{
  "num_hidden_layers": 13,
  "hidden_size": 128,
  "n_experts": 64,
  "experts_per_token": 4,
  "d_expert": 32,
  "d_shared_expert": 128,
  "hidden_act": "gelu",
  "moe_layers": [0, 1, 2, 3, 4, 5, 6, 7, 8, 9, 10, 11, 12],
  "router_score": "softmax",
  "normalize_top_k": true,
  "routed_scale": 1.0,
  "balance_loss": 0.0198,
  "balance_bias": false,
  "router_z_loss": 0.0001,
  "init_std_router": 0.021,
  "lr_router": 0.000347,
  "num_attention_heads": 2,
  "num_key_value_heads": 2,
  "head_dim": 64,
  "vocab_size": 2048,
  "norm": "layernorm",
  "norm_place": "pre",
  "norm_eps": 1e-05,
  "positions": "rope",
  "rope_theta": 10000.0,
  "rope_fraction": 0.25,
  "qk_norm": false,
  "attn_scale": 0.125,
  "tie_word_embeddings": false,
  "parallel_block": true,
  "extras": ["capped logits"],
  "init": "normal",
  "init_std_qkv": 0.04,
  "init_std_o": 0.04,
  "init_std_up": 0.04,
  "init_std_down": 0.0,
  "optimizer": "muon_variant",
  "learning_rate": 0.0107,
  "beta1": 0.93,
  "weight_decay": 0.03,
  "lr_head": 0.00731,
  "max_grad_norm": 1.0,
  "warmup_steps": 200,
  "schedule": "wsd",
  "decay_fraction": 0.906,
  "decay_shape": "exp",
  "final_lr_fraction": 0.0,
  "batch_tokens": 65536,
  "max_seq_len": 256,
  "doc_mask": true,
  "train_tokens": 317200000,
  "max_steps": 4841,
  "dataset": "wikipedia_en"
}
Below are experts of layer 2 (counted from 0) of a mixture-of-experts language model. Rows are named router (the router's row for the expert), up (a neuron's input weights, with its number), down (a neuron's output weights, with its number) and show model dimensions 0-127. Each number is 128 + 24 x the weight over its row's rms, rounded and kept within 0 to 255. Numbers have three digits each.
After each expert's rows: "comes before" lists some tokens at least twice as common just after its tokens as in all text; "mostly gets" lists some tokens that are sent to it at least half of the time. This comes from a sample of Wikipedia text that the model never trained on. Tokens count by the router's weight.

# expert 3
router:097092143151121133130134106146101128161120090142160092120144169130145099168128082155118146113131096143112127145124139117099144135145129093159102144159090102044123099135126092130104124136105163132122115159155150136115179125124143140115127147130094164092137118112116152147110141130092113168149099144165087106138144113121109079086136121132170092138155126109145161134138136127090128093149
up0:137163147118161129138146108149160122097114152164135148152178166132173083115137106137150102129140139103130139132161174119131075144154135096114159149142151089110133108138087174142091135107127146089116159159109130116171129108131136106073109142116099118132143140129126152098092116146078071158166124158128114066155127103130137154104125108140143129128115141108132136095133147116118110125118
down0:103113112116161175113131145119144131136132127096123162178095151135114137133142148100112090150119112141102119084124078160189127147105149153131142134099132139159124176113125120131107086137133077164130119132111087112152135164126149098152120113160128116130160159153094092138119123133121126107164147095118131114136077157139151154126139140081118129158085174100143097088150126102113142155120
comes before: " the", "duc", "st", " a", " 19", "p"
mostly gets: " to", " in", " re", " In", " ex", " con"

# expert 43
router:124120124152127099159104154156112086135116079110159103086168146130140136137085115150164140139118118115095090186166104084068138124132167147117122146155107104119112110135145104115082163158167127140107146153115134153125115140153117173121145106140109115129142139163139109143175090129132113123144110143129146089121113101147117113091145119104149141153172143123128113126124185116093116106143
up0:108101094091170123091107102161112105157162064115168133151112134152089127121116148114163128168110165135070110118127140128099170098110154141144079129144106103160109082110137092109119118127127105114113107144130166155149119154144117160173121142134139140122156141156117119142175145090140143136104099147101139142142120142127102099143102131128161159099143138174120117115105156137157129124145
down0:130165139124064151172134158082141162092107106131084130169122123140116114136136129178146125170140119068170123143145113143130100108158136141115165102122122138118138154116136174116108136162149157122139141118147110129089126135141151123138115101106146105133134096088112143080119084160097112150169149135157137171147123138104114151097102129111149089113131123139119089117148126066129123126136
comes before: " |", ",", ".", ")", "–", ";"
mostly gets: "–20", " United", "19", " March", " January", " War"

# expert 13
router:047081102148131084128128119165135114150101119151143113106105103153152095155162125152142141122179145159119113135114113102133101177126115149105114131134150117128116111129140116146113156128153153142114119134142114138092110145138181176085153107115117144137143102166126133150139118117142129173135114154161147131139154129124101081062144104142111146106155140101160145143151166132106118104166
up0:099149147095149103133093134151162123141121113106134135122095114158150134154151106110126117120156136123143095111126122107117147153112124140139122150118151197138100090129148114124100180126144104146117190088156081154118126131116172111125159102132121127147108129132144178063122100088160115149127082101168126181146133130110123088123138108092121106091121114122147133162147132164114133138154
down0:140134098133115116174134120116097125119145105100119106126115138087120107127160121156146128151123156104138127101144148116135155140095113113135116158094111095155140155114139123083159160160159114077168105082095121133133139082096136151121104122138147110139105133079108131138118170151118108101120180132128156123150164112120148100175178169110153091122152136125145095175114162166114106150127
comes before: "s", " of", "ed", " in", " to", "ive"
mostly gets: "act", " state", " known", "ction", " name", " support"

# expert 31
router:075108147147126092132122174149138111144112141137148124138140162104119115149089118132150171134128147102111126127119140094124099116131124105180118174152117123127120104104148063133084137151161138082093154104163110111125145114111124168113158068089164116109148138131116077116139127128147148130122138099136112097132112126147104104119139118161134100152123146158164138160159165096085152112147
up0:114135152107099117143149114141124075143095156133111153130101122165137154144160113123144131141145125153146133125130120096106103094205149098170133169105131118123128142113127087116102152119130182095121128104118150149126127093122134216132137117076125137134158125141161143117083106095100128132148171100061121126132139099148131135120118107105133099138113140119167148132110147115125152109144
down0:163139118125151163136134119161099152124138174130146146120110088134152153131085086102135076159112108113110148151135167138116141182077106186115105125118104148134132121124099115153093134119097149133171136085093103135136121120123128127105099141131128126145147127138142169092183158119133135120128130128109167098103100110138147168118157162112143109146143138137097096119123131097151120062118
comes before: "-", "|", "\n", " by", "==", " to"
mostly gets: "day", " made", "ed", " back", "tten", " down"

# expert 29
router:132102147143145075133140107152120094126141099097155079106130138140137112142114126134125125156148093165098113130115121046127140114068145128096109151130140144098104098105150111082117121145135134119140147141169136136147137124149161115111169089123092149144154109152184122131170133132129149156108105137165132118122117128120107095110119153141156106139131148126165159144154161078106152081144
up0:124152112135131130111151100180117131186134131126137053125116109128107145167079138138138118188132133170098130129133122087154124128100158148101120131113108138071123119138133072119119114101115141097147135156131112120148108135143137138131185117121133151126075114169137148114118177141125124125100126124143126093106187124149102131136130135128118113160121171186113176138133122124146140120112
down0:125122088160103129106148123070144136138087114135140121108110134159132118112125098122155118125154121143088155133102151153092171127133125105131167070134148120098150144105115111172126141141133101133140147094101185101137116167164124109158141134116130091101110165123107119187136124143136115145155110146151129187083159116096105139083116149085148128143158142134117103145143168137118108115106
comes before: "ed", " in", "ing", " to", " by", " of"
mostly gets: "ted", " work", " first", " film", " list", " season"

# expert 38
router:092134107157151118140066161166130164161116120138155101108155118096164137128115117133117139122156124133148153153119088107097101138127127108129080163128132095112136125089152109101132153161176143114082130113131108159116109088116156152132141084119109114109140144172102073156156152144110165149133125101167112097128132121146135116127135141166129108108161181101172132129160134119122126115159
up0:099079131104136110157141120124162126130109147080149136134148138148132116092104129152193128080131135127128158135180125113134141121127169093129125103128104117105127144180148117136160148155166154081127129128114089100142132141116162118119102116076138127122152132130126119166133128157122113110149198102092139121109134097143139110159113165112101127117129106141152129111104105112134045127147
down0:120116144136113165129137136171098111148139167123153147093140120108102105122139091094103121154135157101139087121124154166150112096152115134139101157124114156107113130086132069096128131123083149111161130157122127100139144075100087105149121133107112113131161121162111106153148115088136120170111163164140104129100184140139136145120140102120148109151165105147094150125158158118167126167109
comes before: ",", ".", " of", " in", " and", " were"
mostly gets: " this", "ers", "ations", "ities", " only", " years"

# expert 40
router:110128144146138091148114133163141106135092141115165081128111124093124110133149091136147113134156148130116091128154050107088129130131142148145104124152135118093110082122151115131078129107145135142090119160157115108120143090104154164096112134094122134140139158177099103117154165117142150131123119089167131093137111149134105135116126123130123140157124155112145160191138166119084160100131
up0:155153150129090116115132140118155143095130120057105108180151145098145115130144084130132122173127143150130149082108134153139137137160160119108111142140121138147114054111140109071135149133163135125154176116134138113122148140098116094119111151111111178140120107171120148103138164118159147165124150102136139094143107155126096120115121083113138118148091161090119121162146115136117138152123
down0:144143152124120123135182149092102157133148112148093094141119083134153135122142132126131142141122105111142126114119124083109155126125124099077153104131139106128133127126122166105130136111172167098114132093120129162108132070138128124118143146190138091130111106154123095122107128117177060156152124080147130161097183121134144107142095133186163143102100132123142166125123118130126129150146
comes before: " of", "s", ".", ",", " in", ":"
mostly gets: "ation", "ion", "ment", "age", "ure", "%"

# expert 53
router:116124117142150107136130157159127128149103111138173130128152130120141133102113111158174125126137140150084136159117105152097138139090113095134103151147118103110116110109125084099136122134128100119107191132132066150134169130113133110068128109083104129092164148143128111132158070090118125116148102131111119097143144130149102098091163108120142130116147138146138141174198135096130142122164
up0:117099073168159114133123121116158158147118126116145189113103133118175160126120127129102180102146105109140136161116083129095157116147112152097093143150151142117167108109126133126169136125142150131108110119148079199074157134110164158113111115120104140132117160107119162132140090130083113106152123130141109120141125143115139112127115151122106140114114160077107119166120122147157158116146
down0:182143115054138104126117106040114133137120155127086124105103143141142140115122131164142103139109093123072152116097151143182138147148157153129134064093110118151154192121140098147152125127120124147153111112094108107124098141115127090147120130113124138131137105155101116152116165129152119135132144134124133156127129137118149140108107121113182142143128121167137169136108129156134121116132
comes before: "\n", " ", " 1", " The", " 0", " 2"
mostly gets: ":", " |", ").", " ==", "==", ");"

# expert 17
router:140122132147115104167117151168121086116117116108141124132125122138168122115111109145164115141143131123098136124108130132086159143086154130126095110145058106105127110120152117097111113121160100108144137137136132160121155106142144175148125070110123150095147110195177092140154146128134116170107095118133134096143132134136121075084159127129165138134140150136121151146149173076088130118139
up0:163118152112097146146104145150150127120078181113098130157147141071150120109105141106191128099126098158143143196116142190100096130120160091086115149118129132108157136113111094144141126150136112134153141134108141177095132108102137156108131105148099141125162104099148149140137151122090136165127115122128133079132149141137117104106147117110118118133123108137072126111149131125125164137107
down0:139151129125144137078142121126092088173132139145096113091115126106141148123139188110166121135134168108110111103142131162147138154101148155143147087106108173105102125109139090135106134139122150114119126064127113152171141126139133157098113140132134077133137132157166115138113116149123112133120122143077167139155162121152128127148089101119156138114134094137111117123084176171071134112125
comes before: "-", "\n", "|", "==", "The", "20"
mostly gets: "---|---|---|---|", "″", "|---|---|", " Born", " Location", " 2003"

# expert 26
router:107119116164157095146105144137137099150124080124151116111125099108134120128125101149183115086136143131106129133111079087091102153105156145157113128162122117138108103111138075134133094169121121120146172149148091158110160122119148101114161107098159179102156116146121126152153142118145121124177082131109085120131113161122103105086126105130171136107145160130144139159160134106116133101116
up0:146119085109111185168131120143162099091090136119142112111124127097139144094129133132148093090133115154133127110097101167125143088169151109112126107123128152116135130141086151110119117176152143147192154153131183119082146110122143162116137147115125170178114106107138126114149128128124141136091113135123134068131136129114100081140135145121101130119128113123101130202130119122122101109141
down0:122150110164075125121125153151141144101115115124135137141133156121132074203108133116157117143123151142095153088142195137087130157121139109140139140125170142132090072123135131190117137094115133113125154125125094150128121145105114137145125143132094130096144118136126145129083109133139167156096157087122097119113144123116126144126131097125155156104140072156164114099123148127102157092126
comes before: "\n", " ", " 1", " 0", " 2", " —"
mostly gets: "|", ";", " |", ")", ");", "---|---|---|---|"

# expert 8
router:111103152118155099146091111130122114159092123097164111154136139125163144142113123166131162111154153153096136153154122103091098155145130115137119147130118105075135105105150071085113132134085113119088192140121086120107137127120162129114117118119121147123143149143150078127146117099126169126115131117124098110121125115148134128111164154094162097133173150087119133128145185100097122112168
up0:120133115153159101146128105128109192110131155143153135134083134110119136104121162113152107120095120159101130141157119101109168082124121109157112116140120136136175155110118119092163162158120082086075093128138142137138108107120135136145113080128142120115157111139113110145151120110123155127140143127111117113067104143129145175145133196173153127147135128108126132136104121090130078142170
down0:121140147107153163131137109132132072115118082105138120092122153098109110196147161132141104143175131114096128116099135129142130117112136145143124148101130106124064134153134134104175139150094163148137127157142090145131115167125116106108133136107176132136080114075141133114103156144128101095114151122092136138126137128151142108145141100107064150124129136151110117133120138155137186165167
comes before: "\n", " The", "|", " He", " In", " It"
mostly gets: ".", "===", "==", ").", " pre", " =="

# expert 63
router:107099135148118084124125119150102131154116104139139106113113133115153132131134087181156130154143117144104132118127133124102130149087151104153123151125081123134114140112197072040115124127103110094137137129137079135135136142151172119127171102075101135119133140168137112139159118100130141136132132126118117095145137121133137093079142103106157116120145165137161159157158142121115155121165
up0:113138120158124130171165142122153144151137144121113133128121129111142063042147158078137129189151150138150125076119148096094134118153139152135126174137095105153143083139122142131132142109183070107149140154131161120128126125121076111127099092140133130141154133110170121138116119122122137131112177100140143121125126130096137135106094115114141102150128149123138140087133143098131139096137
down0:188176110177164140115116117132130156172139140144119129103179097114117175160112126115125107122150098146145111131085117149152106131115119133149128094131084150143116124142106154159106092137100094122120126135110105085098183129106120179145155096119113152150118128121086119123176128117142140158122082155089152116149107118122171146086119126095128121110095118163132134124148137098123135133130
comes before: "\n", "-", "|", "==", "The", " The"
mostly gets: "\n", ":", "\"", "===", ").", " \""

# expert 46
router:069060126146125097126124130151104100158150100135132115132103134115133077158112097142136141114119135137106084122122102095060113106151107143157086147174109110115107092122151094155079147153149141133132150123171116148113123114137135181118105115105125122123148153169155150130151131116148148131152098135126133136145141126092103085124114126121149112152135121108157152157126168088115168110141
up0:101091123177123101147185171088109153112156194083106106123157167139099133143133131108096144093132140115168080138102146152126112150130123106191127157143109138125146120105125123108117104105118146134110126123146093110129140131172076120126095096139148096128123098157146102155162145102109112165132148155129137104151127113136093142172138114148125157124114127101160111135128129132119153156124
down0:123126136115102153135097143141127116148157109138088130112084159121124094184119118125136147140103128126110125113133120169113168141155170182097125127140132089111129084100159087122152149115119138111162129087093166128152146100166140157125153145126111072121121130100144141146155131147130133133133100129097117168078084091071090125152143132106148126173134124125157151129127109117145162137157
comes before: " the", " to", " by", " in", " of", " a"
mostly gets: " in", "ate", "ated", "ted", "ative", " state"